python train.py --router_score="sigmoid" --norm="rmsnorm" --rope_theta=10000.0 --init_std_qkv=0.0435 --init_std_o=0.0435 --init_std_up=0.0435 --beta2=0.98 --batch_tokens=[65536, 131072, 262144]
Below are experts of layer 5 (counted from 0) of a mixture-of-experts language model. Rows are named router (the router's row for the expert), gate (a neuron's input weights, with its number), up (a neuron's input weights, with its number) and show model dimensions 0-255. Each number is 200 + 30 x the weight over its row's rms, rounded and kept within 0 to 999.
After each expert's rows: "comes after" lists some tokens at least twice as common just before its tokens as in all text. This comes from a sample of Wikipedia text that the model never trained on. Tokens count by the router's weight.

# expert 62
router,187,240,193,182,143,186,235,161,173,213,186,237,227,185,187,153,191,227,208,224,244,209,245,210,164,180,173,217,215,206,220,151,164,174,177,228,214,198,219,241,220,220,219,197,188,177,170,177,169,226,158,168,197,169,164,190,153,235,235,212,200,224,253,199,236,224,170,208,183,248,209,210,229,164,195,180,176,226,220,192,210,208,179,146,133,220,246,225,210,250,237,255,185,221,191,208,223,201,195,174,168,237,201,227,251,230,196,190,265,221,221,228,210,200,215,175,174,147,192,209,235,187,172,240,232,200,210,179,223,235,185,214,182,162,242,267,200,183,223,188,156,138,159,181,221,262,211,200,191,232,159,170,130,177,164,263,184,263,215,187,242,226,178,194,117,219,174,165,209,181,180,244,209,221,251,225,189,219,205,194,166,193,209,241,269,152,216,215,240,228,248,196,191,237,180,172,205,209,183,233,176,206,217,194,118,191,217,200,160,207,186,157,193,220,207,218,183,186,210,212,186,259,182,196,251,208,177,142,230,228,236,247,165,218,193,214,193,181,209,195,251,240,169,191,201,169,176,164,234,212,276,198,204,170,195,223
gate0,121,176,231,225,204,196,233,203,234,232,167,217,191,220,219,219,187,237,170,172,131,193,192,196,189,218,219,164,154,235,193,225,184,177,211,226,221,164,158,198,194,214,248,196,237,171,164,241,173,225,216,182,169,185,251,249,138,211,223,204,216,242,201,153,246,221,212,163,212,173,190,192,163,189,178,155,196,197,271,181,230,167,230,156,206,239,223,192,206,263,227,206,161,192,231,258,241,199,254,160,204,202,237,195,225,187,177,175,211,194,174,164,245,229,229,219,159,142,255,233,206,215,156,167,244,202,214,181,142,212,205,225,204,123,258,221,215,192,216,221,116,234,173,249,210,214,201,216,217,208,140,208,213,172,200,205,246,212,145,170,198,205,168,189,128,209,252,183,215,176,196,162,235,237,258,163,183,243,165,187,179,189,177,191,208,217,164,137,218,193,202,171,224,231,171,212,222,168,225,210,199,185,195,194,193,196,212,198,184,185,250,170,145,208,221,221,235,172,149,207,231,222,184,175,210,214,252,173,220,246,229,232,182,178,206,219,207,211,180,195,202,188,200,141,187,225,200,182,239,198,233,233,227,224,171,190
up0,174,207,252,231,184,218,198,126,207,221,203,197,180,198,161,194,177,196,207,233,207,252,227,214,186,150,174,207,175,168,189,244,158,192,203,230,216,171,174,222,132,203,216,176,240,170,239,246,206,192,266,196,204,205,259,215,187,220,226,197,157,180,169,187,203,148,232,216,202,205,224,202,180,149,192,172,203,144,241,211,204,146,226,206,181,261,264,206,202,255,200,188,208,201,199,155,197,217,218,240,189,249,235,209,174,178,233,216,174,203,147,164,208,179,180,229,227,137,174,217,233,218,175,203,218,153,186,173,213,180,163,209,220,222,239,234,186,198,193,161,171,185,179,229,193,220,191,220,214,185,164,238,126,177,199,176,226,202,142,147,236,217,154,211,179,204,205,140,205,173,216,152,175,228,204,217,193,222,192,148,158,138,169,235,224,209,161,183,182,203,173,228,237,232,202,223,201,158,199,162,172,226,167,180,176,128,235,224,209,188,244,180,200,237,214,229,197,217,161,175,163,162,216,173,202,158,204,221,232,230,230,192,186,232,166,168,171,184,152,204,222,172,230,187,275,188,221,197,199,184,235,205,152,235,236,292
comes after: " (", "-", " \"", "°", " de", "==="

# expert 2
router,230,161,225,193,194,222,234,193,234,183,227,196,247,223,186,198,210,185,188,191,246,235,284,206,156,163,196,226,178,230,196,180,202,230,186,221,181,198,201,208,237,231,214,163,210,214,197,216,147,223,213,227,245,218,199,167,179,221,208,178,234,217,219,244,250,218,180,200,162,170,177,178,210,197,237,130,176,235,196,221,201,138,192,169,154,257,250,222,220,227,253,246,184,239,151,208,231,162,239,215,186,232,232,175,208,266,270,228,192,221,227,195,124,208,196,182,234,156,223,184,237,172,199,214,243,159,243,231,224,227,217,243,191,124,253,246,212,196,201,185,197,161,144,196,168,242,201,189,181,218,158,177,176,161,158,173,207,213,181,172,210,223,195,228,166,202,178,167,242,209,249,225,203,250,178,242,220,188,175,190,165,190,188,225,256,131,211,210,219,207,198,221,230,238,148,172,203,231,194,206,187,210,243,201,174,208,214,186,184,205,166,196,179,212,184,209,217,248,220,206,237,192,224,165,121,195,215,138,166,222,225,216,215,165,180,194,218,219,220,190,230,193,204,213,227,140,187,199,121,214,229,196,257,232,183,198
gate0,235,207,280,162,147,277,214,187,213,236,178,216,197,173,182,209,240,264,204,175,193,199,215,164,191,175,258,219,195,143,189,221,230,162,156,180,229,256,202,219,177,184,223,198,220,199,219,190,181,154,204,226,231,165,222,168,184,162,206,205,198,168,159,174,229,180,185,175,181,206,189,203,137,184,201,179,192,219,191,219,198,217,215,231,198,175,227,156,199,192,210,169,226,193,170,257,230,229,163,237,185,216,243,169,217,170,206,265,241,206,188,178,152,241,191,199,223,244,182,246,257,216,165,220,234,252,237,177,157,190,215,166,179,189,219,206,204,216,195,244,186,202,191,174,187,214,197,164,164,155,225,187,160,216,231,200,252,198,183,196,228,194,236,197,151,207,211,171,221,199,187,170,210,298,170,155,232,229,178,231,261,171,158,252,183,172,192,172,210,186,228,171,212,196,151,212,205,242,180,218,190,128,180,124,190,211,219,175,252,182,200,231,244,238,198,219,190,165,173,208,205,183,204,270,177,211,186,227,181,162,217,223,215,171,171,195,129,159,130,201,184,210,168,208,232,194,169,207,157,200,195,178,171,238,213,168
up0,253,219,223,174,193,176,202,214,252,181,147,237,204,198,203,271,206,225,211,180,182,194,193,204,202,200,212,272,216,190,236,188,200,136,185,135,189,229,186,203,206,171,208,218,236,200,211,179,203,216,210,192,218,189,191,175,206,235,217,177,176,191,156,271,177,212,259,250,136,153,238,189,146,215,221,193,218,234,186,226,195,177,172,236,173,150,190,196,192,183,264,263,141,244,192,208,167,191,217,236,211,225,185,163,146,203,193,191,193,182,198,204,202,154,243,241,213,199,197,232,213,191,208,215,218,168,232,215,224,207,166,202,190,200,148,167,181,175,106,172,212,197,203,203,190,235,237,202,147,239,182,149,160,216,219,181,218,243,197,181,170,211,226,186,262,186,197,167,195,194,226,208,240,249,200,232,173,178,226,207,198,190,208,192,228,211,265,211,146,205,219,199,202,186,142,169,260,207,212,226,157,186,209,196,192,179,169,206,170,153,195,208,178,222,250,159,226,205,177,195,200,197,251,155,234,212,129,240,174,190,153,230,209,203,176,200,158,213,170,148,243,177,208,177,143,203,170,230,241,251,200,246,218,209,146,139
comes after: "ar", " Car", " Mar", "ri", "n", "er"

# expert 55
router,170,201,250,198,155,171,204,177,230,186,238,168,205,139,220,150,164,244,182,197,227,243,203,183,134,198,219,221,215,225,181,196,213,215,189,214,194,238,190,227,250,179,198,205,219,183,138,188,168,166,204,196,231,200,168,148,167,226,186,195,237,253,167,203,221,223,189,216,141,216,212,191,235,201,209,116,210,189,257,178,192,191,231,158,137,172,213,247,193,277,288,232,234,265,169,203,227,184,252,194,175,232,194,206,228,205,192,216,200,172,191,195,172,206,201,183,225,194,184,216,197,213,211,203,185,203,229,209,214,188,206,176,197,166,282,227,245,234,229,139,190,132,129,216,213,202,226,177,200,228,150,168,196,143,235,246,227,236,237,193,245,198,182,226,154,212,215,167,229,169,214,211,187,188,168,222,183,209,219,201,222,167,183,239,271,190,212,131,188,219,241,265,227,214,192,175,207,199,180,219,182,257,219,195,180,222,224,188,170,189,196,170,184,207,228,228,215,210,271,187,181,223,211,180,195,209,192,192,174,229,190,211,233,188,187,220,210,252,230,195,207,243,196,187,191,138,205,223,181,173,261,164,225,203,159,222
gate0,153,217,187,250,137,225,213,173,177,195,172,198,207,191,157,171,226,221,172,210,176,252,180,238,115,258,194,134,243,161,169,199,197,239,175,195,213,215,203,228,210,185,231,199,180,193,190,185,222,189,179,232,196,182,184,182,201,187,216,214,134,244,206,168,232,186,154,166,227,216,200,143,238,179,235,214,176,170,169,187,156,204,216,214,209,170,200,204,152,217,246,177,243,264,232,237,261,141,223,198,175,240,229,235,177,202,208,186,176,234,252,140,160,197,234,229,179,237,179,245,202,168,213,231,215,206,203,230,161,158,227,187,223,206,207,190,250,236,196,186,173,216,219,251,238,215,258,225,242,231,249,248,191,168,211,261,236,222,224,188,231,170,184,212,196,218,205,217,204,234,233,181,167,129,183,183,135,218,229,246,225,225,220,205,209,258,226,180,184,212,198,226,207,161,229,160,204,208,161,224,237,201,216,240,215,139,166,182,188,165,235,170,202,224,190,255,217,199,234,227,234,234,212,240,244,199,227,198,202,176,185,160,199,211,177,186,226,220,195,258,153,224,187,236,203,174,235,192,195,200,202,175,251,217,218,211
up0,183,137,198,262,201,195,205,189,232,175,163,218,212,194,170,209,237,193,184,184,202,200,198,231,204,186,230,199,148,161,188,179,166,215,188,147,229,206,288,212,217,143,185,236,224,195,256,192,191,150,169,251,180,209,224,180,196,223,222,161,161,173,138,214,249,196,171,184,116,178,200,199,220,209,176,219,196,238,193,206,196,221,192,197,209,226,141,198,171,192,165,168,219,190,203,175,155,165,215,233,193,199,225,240,253,211,167,270,191,173,253,153,187,185,189,215,181,206,262,209,139,229,210,211,202,146,191,272,160,177,174,234,215,203,218,129,201,247,203,206,206,226,266,204,194,209,224,206,179,160,243,170,195,162,217,213,185,206,182,167,169,163,197,194,180,183,220,226,203,196,234,171,171,213,206,220,222,210,213,200,224,162,239,187,206,209,200,213,188,165,154,209,211,217,224,270,168,215,219,185,252,170,143,209,220,166,238,248,220,202,208,177,213,220,239,205,275,224,212,197,201,218,214,195,153,296,202,165,200,206,175,163,165,217,202,198,145,226,215,191,162,180,204,166,163,257,212,164,204,208,256,195,215,240,239,196
comes after: "s", "\"", "er", "ia", "ton", "y"

# expert 22
router,193,225,191,198,213,178,184,219,189,155,198,153,219,233,216,228,201,165,215,219,241,232,235,198,140,200,180,184,179,145,252,174,159,197,191,176,221,189,184,201,203,226,186,171,210,210,149,208,166,227,139,178,250,210,145,235,131,222,224,213,248,211,208,207,217,191,229,155,160,213,181,213,202,143,225,175,228,247,181,262,206,195,204,170,177,239,219,227,234,199,290,191,219,198,169,193,271,210,220,207,191,188,166,249,216,240,165,222,227,182,224,188,204,244,196,159,208,147,240,193,213,203,178,193,226,229,257,257,238,270,202,235,230,146,172,208,157,148,218,153,186,146,193,159,221,236,188,186,222,213,181,189,151,156,165,221,179,222,237,200,244,194,205,192,235,205,163,221,200,177,191,187,197,186,226,242,168,238,196,157,192,196,210,240,272,200,164,213,201,196,239,231,207,223,185,186,217,242,161,195,134,220,225,190,176,170,211,171,167,173,137,237,188,187,214,212,186,220,237,224,186,253,223,222,239,210,191,153,241,191,278,219,207,212,207,187,189,194,223,166,220,222,139,183,181,178,220,204,207,216,214,193,217,187,143,218
gate0,179,164,223,226,219,210,206,211,203,229,224,239,220,157,180,246,236,178,214,120,239,230,206,182,217,166,188,198,182,212,161,197,182,191,270,162,176,196,184,157,209,221,187,208,196,215,218,241,229,208,209,218,172,223,218,184,158,260,243,191,152,180,160,242,192,243,199,150,209,212,154,201,193,244,145,212,201,230,220,208,218,206,227,209,183,206,191,193,210,151,187,189,244,144,183,203,210,207,192,256,202,173,216,196,174,177,189,198,255,225,192,162,232,198,172,148,251,180,180,177,199,242,175,158,217,172,188,188,197,230,159,160,215,219,170,171,237,215,189,187,213,181,226,214,259,220,225,197,216,140,228,216,247,159,229,226,162,223,196,254,211,226,145,249,234,235,208,229,189,154,212,176,151,196,197,191,257,236,191,168,159,186,227,171,187,194,215,224,220,236,184,198,233,128,220,189,222,240,205,222,148,215,168,252,189,127,188,254,200,214,218,208,251,233,207,227,142,148,185,237,197,211,170,207,229,177,259,160,215,175,176,204,212,180,236,260,189,247,198,169,206,168,231,245,201,189,249,187,215,254,255,183,212,223,185,155
up0,240,207,239,172,221,195,186,161,166,228,210,257,199,238,232,255,253,200,179,216,191,172,169,166,196,177,206,149,175,209,198,232,135,124,194,206,244,206,191,152,217,194,233,214,222,250,198,186,183,241,255,216,250,203,204,209,215,172,206,146,184,208,165,150,162,198,184,237,232,238,190,146,138,229,190,194,199,182,220,185,187,221,195,226,202,168,191,189,163,175,191,191,247,183,204,203,219,189,268,165,190,245,193,196,165,159,179,166,200,226,199,151,197,184,130,225,209,181,183,164,151,227,222,182,216,188,220,165,221,181,183,241,248,175,239,255,187,214,154,229,200,212,176,167,177,245,187,189,221,216,153,233,209,237,210,263,201,197,187,218,211,210,197,176,210,182,194,258,168,189,204,196,195,166,243,245,235,180,206,150,228,246,214,224,180,176,208,137,154,191,154,201,206,225,203,224,210,217,241,225,228,195,202,199,179,231,236,222,206,278,150,147,205,220,213,247,226,225,196,220,162,250,179,179,217,221,201,178,176,173,168,206,240,297,176,194,222,200,137,250,223,177,190,215,206,194,197,230,185,210,160,145,209,198,175,187
comes after: " ", " Ar", "br"

# expert 41
router,166,227,234,184,155,182,212,212,167,216,158,174,239,186,156,230,197,184,252,206,194,208,265,172,155,158,196,194,156,147,164,195,199,195,199,180,246,166,165,216,220,237,247,162,190,131,143,204,194,207,142,193,238,227,191,182,168,209,159,206,207,240,168,194,206,204,198,206,208,204,181,195,197,166,208,164,210,167,218,231,189,198,151,207,205,236,236,218,194,259,254,248,215,264,190,246,207,179,239,217,205,196,217,225,205,250,182,172,222,207,167,195,188,183,215,149,202,121,199,169,214,184,186,188,227,186,225,184,188,225,200,213,211,180,205,205,163,127,182,158,238,151,170,231,185,236,164,180,149,229,200,251,134,189,164,211,216,247,239,191,226,204,158,190,190,163,178,217,236,214,192,213,201,177,252,208,217,209,234,165,141,167,142,258,277,218,181,187,214,200,194,252,174,189,166,156,201,172,226,224,140,206,200,214,146,185,176,181,165,162,166,190,209,181,223,214,224,220,215,214,249,245,215,191,201,218,250,145,177,226,227,229,227,207,184,190,180,239,158,177,214,184,192,179,217,230,171,201,184,214,245,218,223,154,159,244
gate0,192,230,203,208,150,190,259,161,202,197,170,236,180,184,203,234,243,200,185,196,171,141,205,213,211,187,212,206,136,168,221,229,215,224,144,140,237,167,190,184,229,220,195,227,217,177,207,187,205,155,160,242,197,225,128,266,194,219,210,210,210,220,229,186,180,195,189,194,170,186,197,238,244,210,202,166,200,182,216,179,187,165,194,197,174,197,165,177,193,165,206,173,223,211,179,188,209,137,206,193,215,206,181,189,165,222,218,199,195,168,229,178,197,252,200,197,199,227,221,268,153,175,172,176,254,188,181,211,217,230,268,224,206,168,214,148,186,198,122,275,224,191,165,211,200,252,242,195,234,202,158,226,170,191,164,174,170,238,219,206,187,171,199,220,225,203,259,191,185,145,150,218,152,200,174,234,207,172,203,226,275,223,218,198,228,209,113,232,199,172,190,151,146,192,146,236,233,151,232,208,201,254,208,178,238,217,226,231,238,156,243,194,216,228,197,217,223,224,248,225,196,170,201,201,148,191,236,221,154,206,183,153,219,188,152,216,262,251,207,234,197,204,198,203,220,209,178,162,214,220,194,207,219,234,160,151
up0,218,181,231,237,179,188,193,199,178,227,224,248,183,188,163,224,195,211,190,146,209,196,200,230,176,177,245,269,202,154,191,182,239,189,228,159,249,220,222,207,238,194,215,194,161,171,196,200,228,229,180,228,157,208,180,169,220,183,187,199,201,240,183,219,158,186,210,234,165,248,163,233,190,223,182,185,218,208,237,259,152,145,184,194,139,154,173,175,216,228,229,120,217,228,200,216,190,193,212,199,185,258,229,196,195,236,224,156,224,174,160,217,199,240,199,248,234,206,157,203,174,212,195,170,208,181,213,193,204,261,208,159,178,206,199,229,206,127,217,168,205,220,155,215,206,222,211,174,175,204,201,250,183,167,166,189,169,187,261,257,144,199,187,208,176,249,188,158,188,171,235,176,182,167,227,215,228,143,256,252,242,202,200,199,175,212,174,195,245,159,179,182,201,219,224,246,241,175,237,219,173,187,173,247,190,207,211,212,179,138,258,215,192,209,213,227,206,248,170,192,218,187,215,213,233,194,236,176,205,226,255,197,230,158,220,204,189,202,188,211,237,112,194,163,254,200,223,226,179,221,165,225,258,120,202,243
comes after: " in", " f", " In", "f", " sp", "In"

# expert 5
router,199,235,219,190,132,202,220,183,246,174,192,226,276,193,197,148,192,202,216,232,219,217,279,216,169,142,208,173,196,210,174,170,181,212,173,199,237,168,162,204,245,194,243,203,252,181,170,178,126,209,184,194,228,222,177,189,174,223,193,224,223,234,225,217,173,212,171,209,183,212,162,163,250,157,196,197,212,190,214,190,236,230,181,129,135,247,259,243,171,252,255,258,240,207,170,219,193,165,256,184,178,239,199,178,199,193,242,204,216,209,186,193,181,187,216,188,225,161,198,223,203,157,183,237,235,221,184,179,203,188,227,218,190,120,178,244,207,194,220,191,173,125,122,191,229,236,220,203,223,242,178,189,201,184,214,226,201,231,198,237,240,203,117,220,139,214,223,215,183,206,189,220,166,225,193,237,262,168,212,163,209,172,216,217,217,185,194,208,182,231,216,232,205,227,143,163,194,215,192,259,195,193,209,173,132,143,201,148,171,223,206,202,206,232,211,203,222,187,195,179,203,226,198,176,218,198,212,166,203,245,232,262,184,231,189,186,231,210,201,193,237,197,170,177,260,197,180,201,185,188,261,185,207,214,216,214
gate1,153,190,224,171,155,174,182,178,199,186,224,206,211,202,188,227,211,179,178,233,166,232,221,195,209,216,149,162,213,195,196,172,201,248,185,222,199,184,205,184,209,206,137,249,222,183,236,179,257,225,230,208,223,277,205,178,222,254,198,206,230,184,167,233,155,190,199,180,131,228,227,200,235,223,180,234,210,252,215,171,198,198,197,186,180,191,205,212,197,246,224,214,147,206,197,205,163,243,203,209,175,180,167,164,197,201,116,185,199,194,199,167,208,242,228,146,197,230,256,261,182,250,205,206,183,228,222,201,144,234,225,195,181,171,233,188,155,183,213,191,145,212,196,157,233,193,221,218,190,213,172,164,170,222,154,145,210,253,202,179,205,184,189,223,210,204,161,192,181,204,204,194,179,157,167,227,142,204,233,192,269,181,170,162,182,142,232,169,156,187,220,164,209,240,222,205,268,258,228,163,201,232,211,224,202,194,241,196,249,204,187,237,230,167,207,165,180,200,245,206,223,156,205,244,235,232,208,221,199,222,203,223,153,168,142,219,184,269,168,172,240,189,138,228,174,205,266,186,168,170,223,208,179,269,195,193
up1,206,235,134,174,179,161,157,171,217,237,176,208,171,188,141,182,211,192,235,218,191,171,192,187,179,195,200,152,186,226,198,173,168,232,214,190,195,169,220,163,230,262,204,243,201,180,178,204,170,208,199,187,189,210,233,215,188,242,185,166,157,224,225,193,197,268,214,240,152,193,198,146,253,224,163,207,222,200,213,166,247,136,204,167,251,172,136,149,163,174,178,206,195,204,194,254,198,193,193,227,207,240,186,209,201,177,148,148,225,213,196,210,217,231,242,188,209,241,298,193,209,183,197,187,201,200,211,199,156,173,249,238,230,222,226,199,162,176,203,196,219,196,190,231,211,174,200,219,201,228,224,199,167,170,191,154,175,208,281,244,193,209,182,161,190,236,202,203,226,202,193,174,200,185,237,189,195,241,226,158,226,178,206,256,216,172,218,188,221,182,163,136,159,176,167,184,167,246,232,155,174,146,255,197,231,227,196,229,231,235,180,200,193,136,230,238,297,206,198,240,186,185,211,239,211,204,221,196,179,145,206,156,178,157,165,213,185,170,208,167,244,211,192,216,203,223,252,198,166,201,222,244,223,146,178,213
comes after: "S", "A", "E", " U", "R", "C"

# expert 27
router,164,220,234,139,155,227,194,216,207,194,232,248,227,174,206,227,171,203,268,247,184,230,280,169,146,160,187,216,174,190,199,196,166,175,178,170,191,157,181,229,210,266,215,163,200,192,162,173,153,208,216,190,256,213,170,178,162,177,208,207,218,189,169,174,205,209,181,232,182,149,167,190,229,157,201,165,220,219,169,230,196,161,199,211,169,213,239,214,197,230,254,248,208,246,198,255,197,144,245,199,217,168,166,183,193,196,205,179,214,179,234,224,147,220,185,172,213,141,193,203,211,188,194,194,247,199,224,212,220,201,238,222,246,142,193,204,157,203,198,147,197,157,211,206,160,241,188,241,154,210,202,229,172,170,195,236,243,216,210,197,199,212,211,222,185,209,232,185,245,192,217,218,217,226,212,139,203,212,201,164,206,140,198,241,259,162,205,220,212,202,184,238,156,213,149,199,219,229,135,247,154,202,239,166,178,218,186,174,201,196,190,183,239,262,177,220,200,236,226,203,233,252,212,166,194,184,240,130,170,241,247,238,222,190,158,178,212,245,185,147,213,220,173,199,242,219,183,183,159,217,274,195,208,196,176,203
gate0,197,191,229,161,222,232,148,181,200,173,147,214,212,201,181,218,249,169,196,220,236,147,204,179,257,209,192,243,250,193,175,161,188,258,166,223,230,222,191,194,223,160,245,209,206,234,165,178,218,214,204,243,180,163,149,253,187,249,165,211,211,189,213,221,292,194,188,160,196,186,210,167,169,234,215,191,221,255,170,171,157,228,157,218,217,193,228,217,188,220,195,237,188,212,177,214,154,200,153,260,224,131,204,191,227,237,164,190,165,212,260,160,212,171,185,183,186,198,192,190,258,211,207,180,215,271,238,194,187,203,172,192,197,203,184,172,144,250,255,200,201,173,221,187,244,194,183,156,203,230,222,236,161,190,247,182,173,223,182,202,196,210,183,207,180,169,232,212,188,208,247,189,184,187,173,215,227,205,232,241,189,175,174,201,196,207,251,229,190,211,206,201,281,216,153,226,189,205,201,205,146,138,250,194,210,148,175,220,220,234,201,210,196,181,173,179,203,209,220,199,132,202,236,172,163,210,225,217,166,176,213,177,197,291,192,223,269,219,185,186,196,169,147,168,153,195,150,228,214,225,164,190,211,213,175,165
up0,235,162,203,242,211,191,240,180,160,176,182,192,228,199,200,247,142,221,189,212,200,235,188,211,173,182,203,185,210,167,220,254,247,168,277,222,206,177,240,165,190,215,201,169,178,200,197,202,224,229,230,176,190,181,213,189,179,172,183,126,201,201,159,223,197,222,204,201,220,164,191,180,215,219,241,248,144,184,207,156,198,215,174,154,177,165,190,198,193,173,154,218,206,234,184,164,183,169,167,214,217,218,188,184,191,192,179,230,219,180,238,171,215,184,204,217,184,189,235,194,219,196,162,191,244,190,232,194,185,213,195,207,199,205,205,215,172,186,249,208,147,174,214,184,220,215,154,200,199,254,216,179,156,231,257,110,213,198,205,228,170,203,194,225,178,202,199,260,162,190,206,175,225,271,193,243,228,178,206,187,222,161,189,155,198,239,201,202,214,206,165,184,195,236,182,164,221,230,176,162,135,173,271,187,249,179,246,224,194,236,163,229,222,209,206,199,207,146,195,187,155,210,203,235,122,177,180,133,202,214,140,267,185,243,199,218,206,204,211,175,232,274,150,114,193,237,147,211,218,214,267,245,203,181,150,201
comes after: " st", "st", " St", "ar", "ur", "t"

# expert 7
router,222,231,216,147,177,214,169,224,222,149,195,174,281,205,184,208,227,201,150,217,212,260,279,227,141,183,194,214,167,171,182,216,142,226,187,150,192,181,208,199,215,192,201,154,166,192,208,245,172,243,176,207,267,189,210,199,173,232,212,186,194,192,202,232,203,211,179,180,164,220,193,216,213,195,193,186,201,162,200,185,210,209,218,142,171,197,251,212,181,203,237,210,219,200,191,185,233,124,189,188,217,163,196,188,225,209,195,212,182,176,203,179,197,184,244,193,199,144,205,179,174,232,199,239,217,155,221,204,180,216,181,196,220,127,191,227,189,193,205,128,181,183,159,236,237,213,217,189,171,175,130,199,151,157,201,253,172,183,234,207,204,184,146,208,201,194,176,186,232,186,238,241,204,167,225,214,234,145,223,162,198,201,199,270,205,148,182,208,266,234,213,187,185,255,176,161,158,212,225,216,147,215,261,143,111,204,181,177,191,221,136,204,199,233,174,220,201,219,224,181,185,188,180,179,174,237,204,128,170,224,283,240,213,200,182,215,191,223,183,161,181,214,205,194,188,205,201,168,173,218,248,170,209,193,160,222
gate0,258,220,224,238,187,205,213,224,158,199,207,223,226,212,171,270,210,207,198,182,258,210,236,141,159,182,188,200,168,173,212,210,123,182,236,204,201,203,241,207,223,199,232,169,218,148,176,179,205,219,235,173,173,201,199,144,223,180,243,208,178,199,194,232,214,192,206,203,257,82,145,247,187,189,209,197,157,194,189,169,181,238,241,133,132,174,188,187,216,222,228,174,229,197,214,237,224,215,139,189,222,198,191,222,223,176,211,213,256,218,174,216,158,176,191,171,220,217,187,187,212,230,197,191,216,190,238,162,211,201,174,188,182,173,191,210,193,193,242,219,217,215,215,151,134,198,169,163,160,148,228,273,239,172,152,222,221,149,233,200,182,162,218,178,236,183,183,207,231,226,216,229,228,176,147,163,223,229,225,234,181,185,188,208,222,278,169,183,198,214,194,186,196,162,183,238,222,164,209,199,187,221,184,202,187,170,233,205,188,210,201,148,178,243,150,200,168,199,219,203,125,218,209,229,218,186,216,201,191,174,213,217,224,251,188,198,168,184,271,196,165,179,220,160,178,235,242,193,201,225,169,247,185,195,215,128
up0,193,176,201,193,260,164,186,190,174,204,178,199,171,193,252,200,161,191,247,186,169,146,150,224,163,229,200,194,242,185,208,171,179,188,159,215,282,171,179,141,195,195,160,197,208,157,181,149,155,152,154,160,177,170,173,185,218,166,188,215,245,169,216,230,174,157,188,191,244,226,225,215,193,207,219,180,234,177,237,183,167,151,218,204,186,189,158,187,193,168,253,245,258,146,193,224,176,177,221,201,228,199,155,210,227,237,232,220,180,239,223,173,197,208,174,190,155,220,213,270,221,170,250,176,164,211,206,176,228,172,177,237,180,234,198,175,199,274,210,231,209,210,166,182,240,170,178,205,153,178,224,194,252,155,210,176,141,257,245,198,193,201,228,207,202,180,242,232,155,147,191,194,209,231,212,164,175,170,224,198,158,157,189,213,203,180,179,237,211,230,218,230,240,196,200,205,234,208,207,207,210,198,180,148,242,215,240,197,189,274,216,245,236,195,184,109,222,159,233,211,194,178,157,179,200,249,236,233,243,212,197,208,165,216,222,216,186,201,168,218,237,210,194,253,193,220,197,182,174,215,199,206,164,224,153,162
comes after: "s", "\n", "\"", " also", "History", "ography"

# expert 34
router,221,184,194,147,194,211,170,220,200,205,224,184,252,220,207,207,235,191,192,258,230,258,268,223,151,202,217,239,193,162,160,188,184,159,148,184,169,164,165,180,255,229,183,174,161,192,192,190,156,186,179,206,237,232,188,172,204,202,160,188,208,216,204,233,186,246,187,196,158,226,131,257,233,161,172,211,190,203,177,196,226,194,184,127,209,255,225,193,203,223,275,273,262,245,169,199,221,163,221,212,197,225,169,216,230,201,171,184,199,186,179,216,169,198,198,224,228,172,195,227,203,254,181,207,261,182,229,177,232,195,183,207,194,137,227,201,184,187,196,138,153,197,143,226,203,222,200,211,159,202,214,203,184,153,167,209,172,232,204,199,169,216,174,236,216,171,149,205,254,226,237,268,226,164,184,278,219,247,232,175,175,193,175,256,212,146,173,210,221,216,215,240,162,203,168,179,188,206,190,177,185,245,195,214,134,152,192,170,182,221,183,216,222,218,202,191,185,247,237,167,201,229,208,180,181,231,210,139,179,198,239,238,200,206,170,214,136,221,194,169,189,182,153,187,200,219,227,209,200,198,245,196,245,195,197,228
gate0,229,179,236,172,192,242,208,182,243,161,198,224,154,222,144,171,189,267,212,218,209,236,234,246,210,248,162,173,156,171,282,256,232,210,192,199,244,220,181,243,223,162,241,184,197,191,191,169,104,198,241,212,219,189,216,218,205,200,174,252,216,234,244,181,213,179,218,192,238,167,220,206,185,193,185,205,109,203,241,215,194,205,230,179,202,219,253,171,206,245,156,159,205,225,197,240,151,235,241,208,233,166,221,212,145,231,207,218,207,189,231,235,184,172,195,183,192,178,170,232,207,214,232,199,195,151,224,187,158,174,261,196,166,213,234,237,214,196,206,253,169,176,233,220,197,216,214,218,187,189,142,159,188,191,244,217,204,191,241,218,203,220,188,146,206,165,237,181,171,217,246,190,244,178,183,200,151,199,178,230,217,213,149,229,214,178,164,146,141,247,163,152,237,252,165,206,201,254,196,205,251,224,230,206,184,246,145,209,206,202,207,207,207,200,188,209,178,166,208,217,180,207,207,179,176,192,154,239,222,201,205,259,214,152,219,171,211,204,226,215,160,214,219,197,201,241,231,243,175,194,209,218,177,212,212,151
up0,213,185,176,205,212,168,149,187,184,206,207,172,199,186,213,128,212,200,184,176,172,179,238,181,203,174,225,170,210,209,209,176,191,289,219,178,214,173,169,228,224,210,166,201,226,227,251,238,193,274,262,237,202,220,189,193,173,202,172,196,209,197,219,212,235,190,192,203,258,171,221,202,176,178,213,214,208,294,181,170,199,252,140,166,237,182,213,216,212,241,164,159,183,135,188,182,183,194,164,184,161,223,247,160,198,208,237,188,207,178,219,229,214,193,252,241,213,209,189,180,145,253,180,205,162,181,218,123,185,135,183,202,218,186,176,236,161,189,188,174,184,204,265,160,167,183,194,228,182,243,180,164,137,198,218,200,232,213,215,307,208,169,221,183,222,188,181,238,175,189,197,213,195,189,195,158,242,228,177,249,221,194,231,156,187,223,198,225,226,233,196,213,202,214,214,205,229,188,191,194,233,190,192,216,248,203,236,227,252,130,206,197,206,210,182,194,199,187,232,198,197,153,173,209,199,196,182,236,227,207,190,236,212,201,215,198,256,217,299,159,182,215,250,232,186,218,198,228,142,217,166,189,171,172,196,144
comes after: ".", "\n", "==", "===", " ==", ")"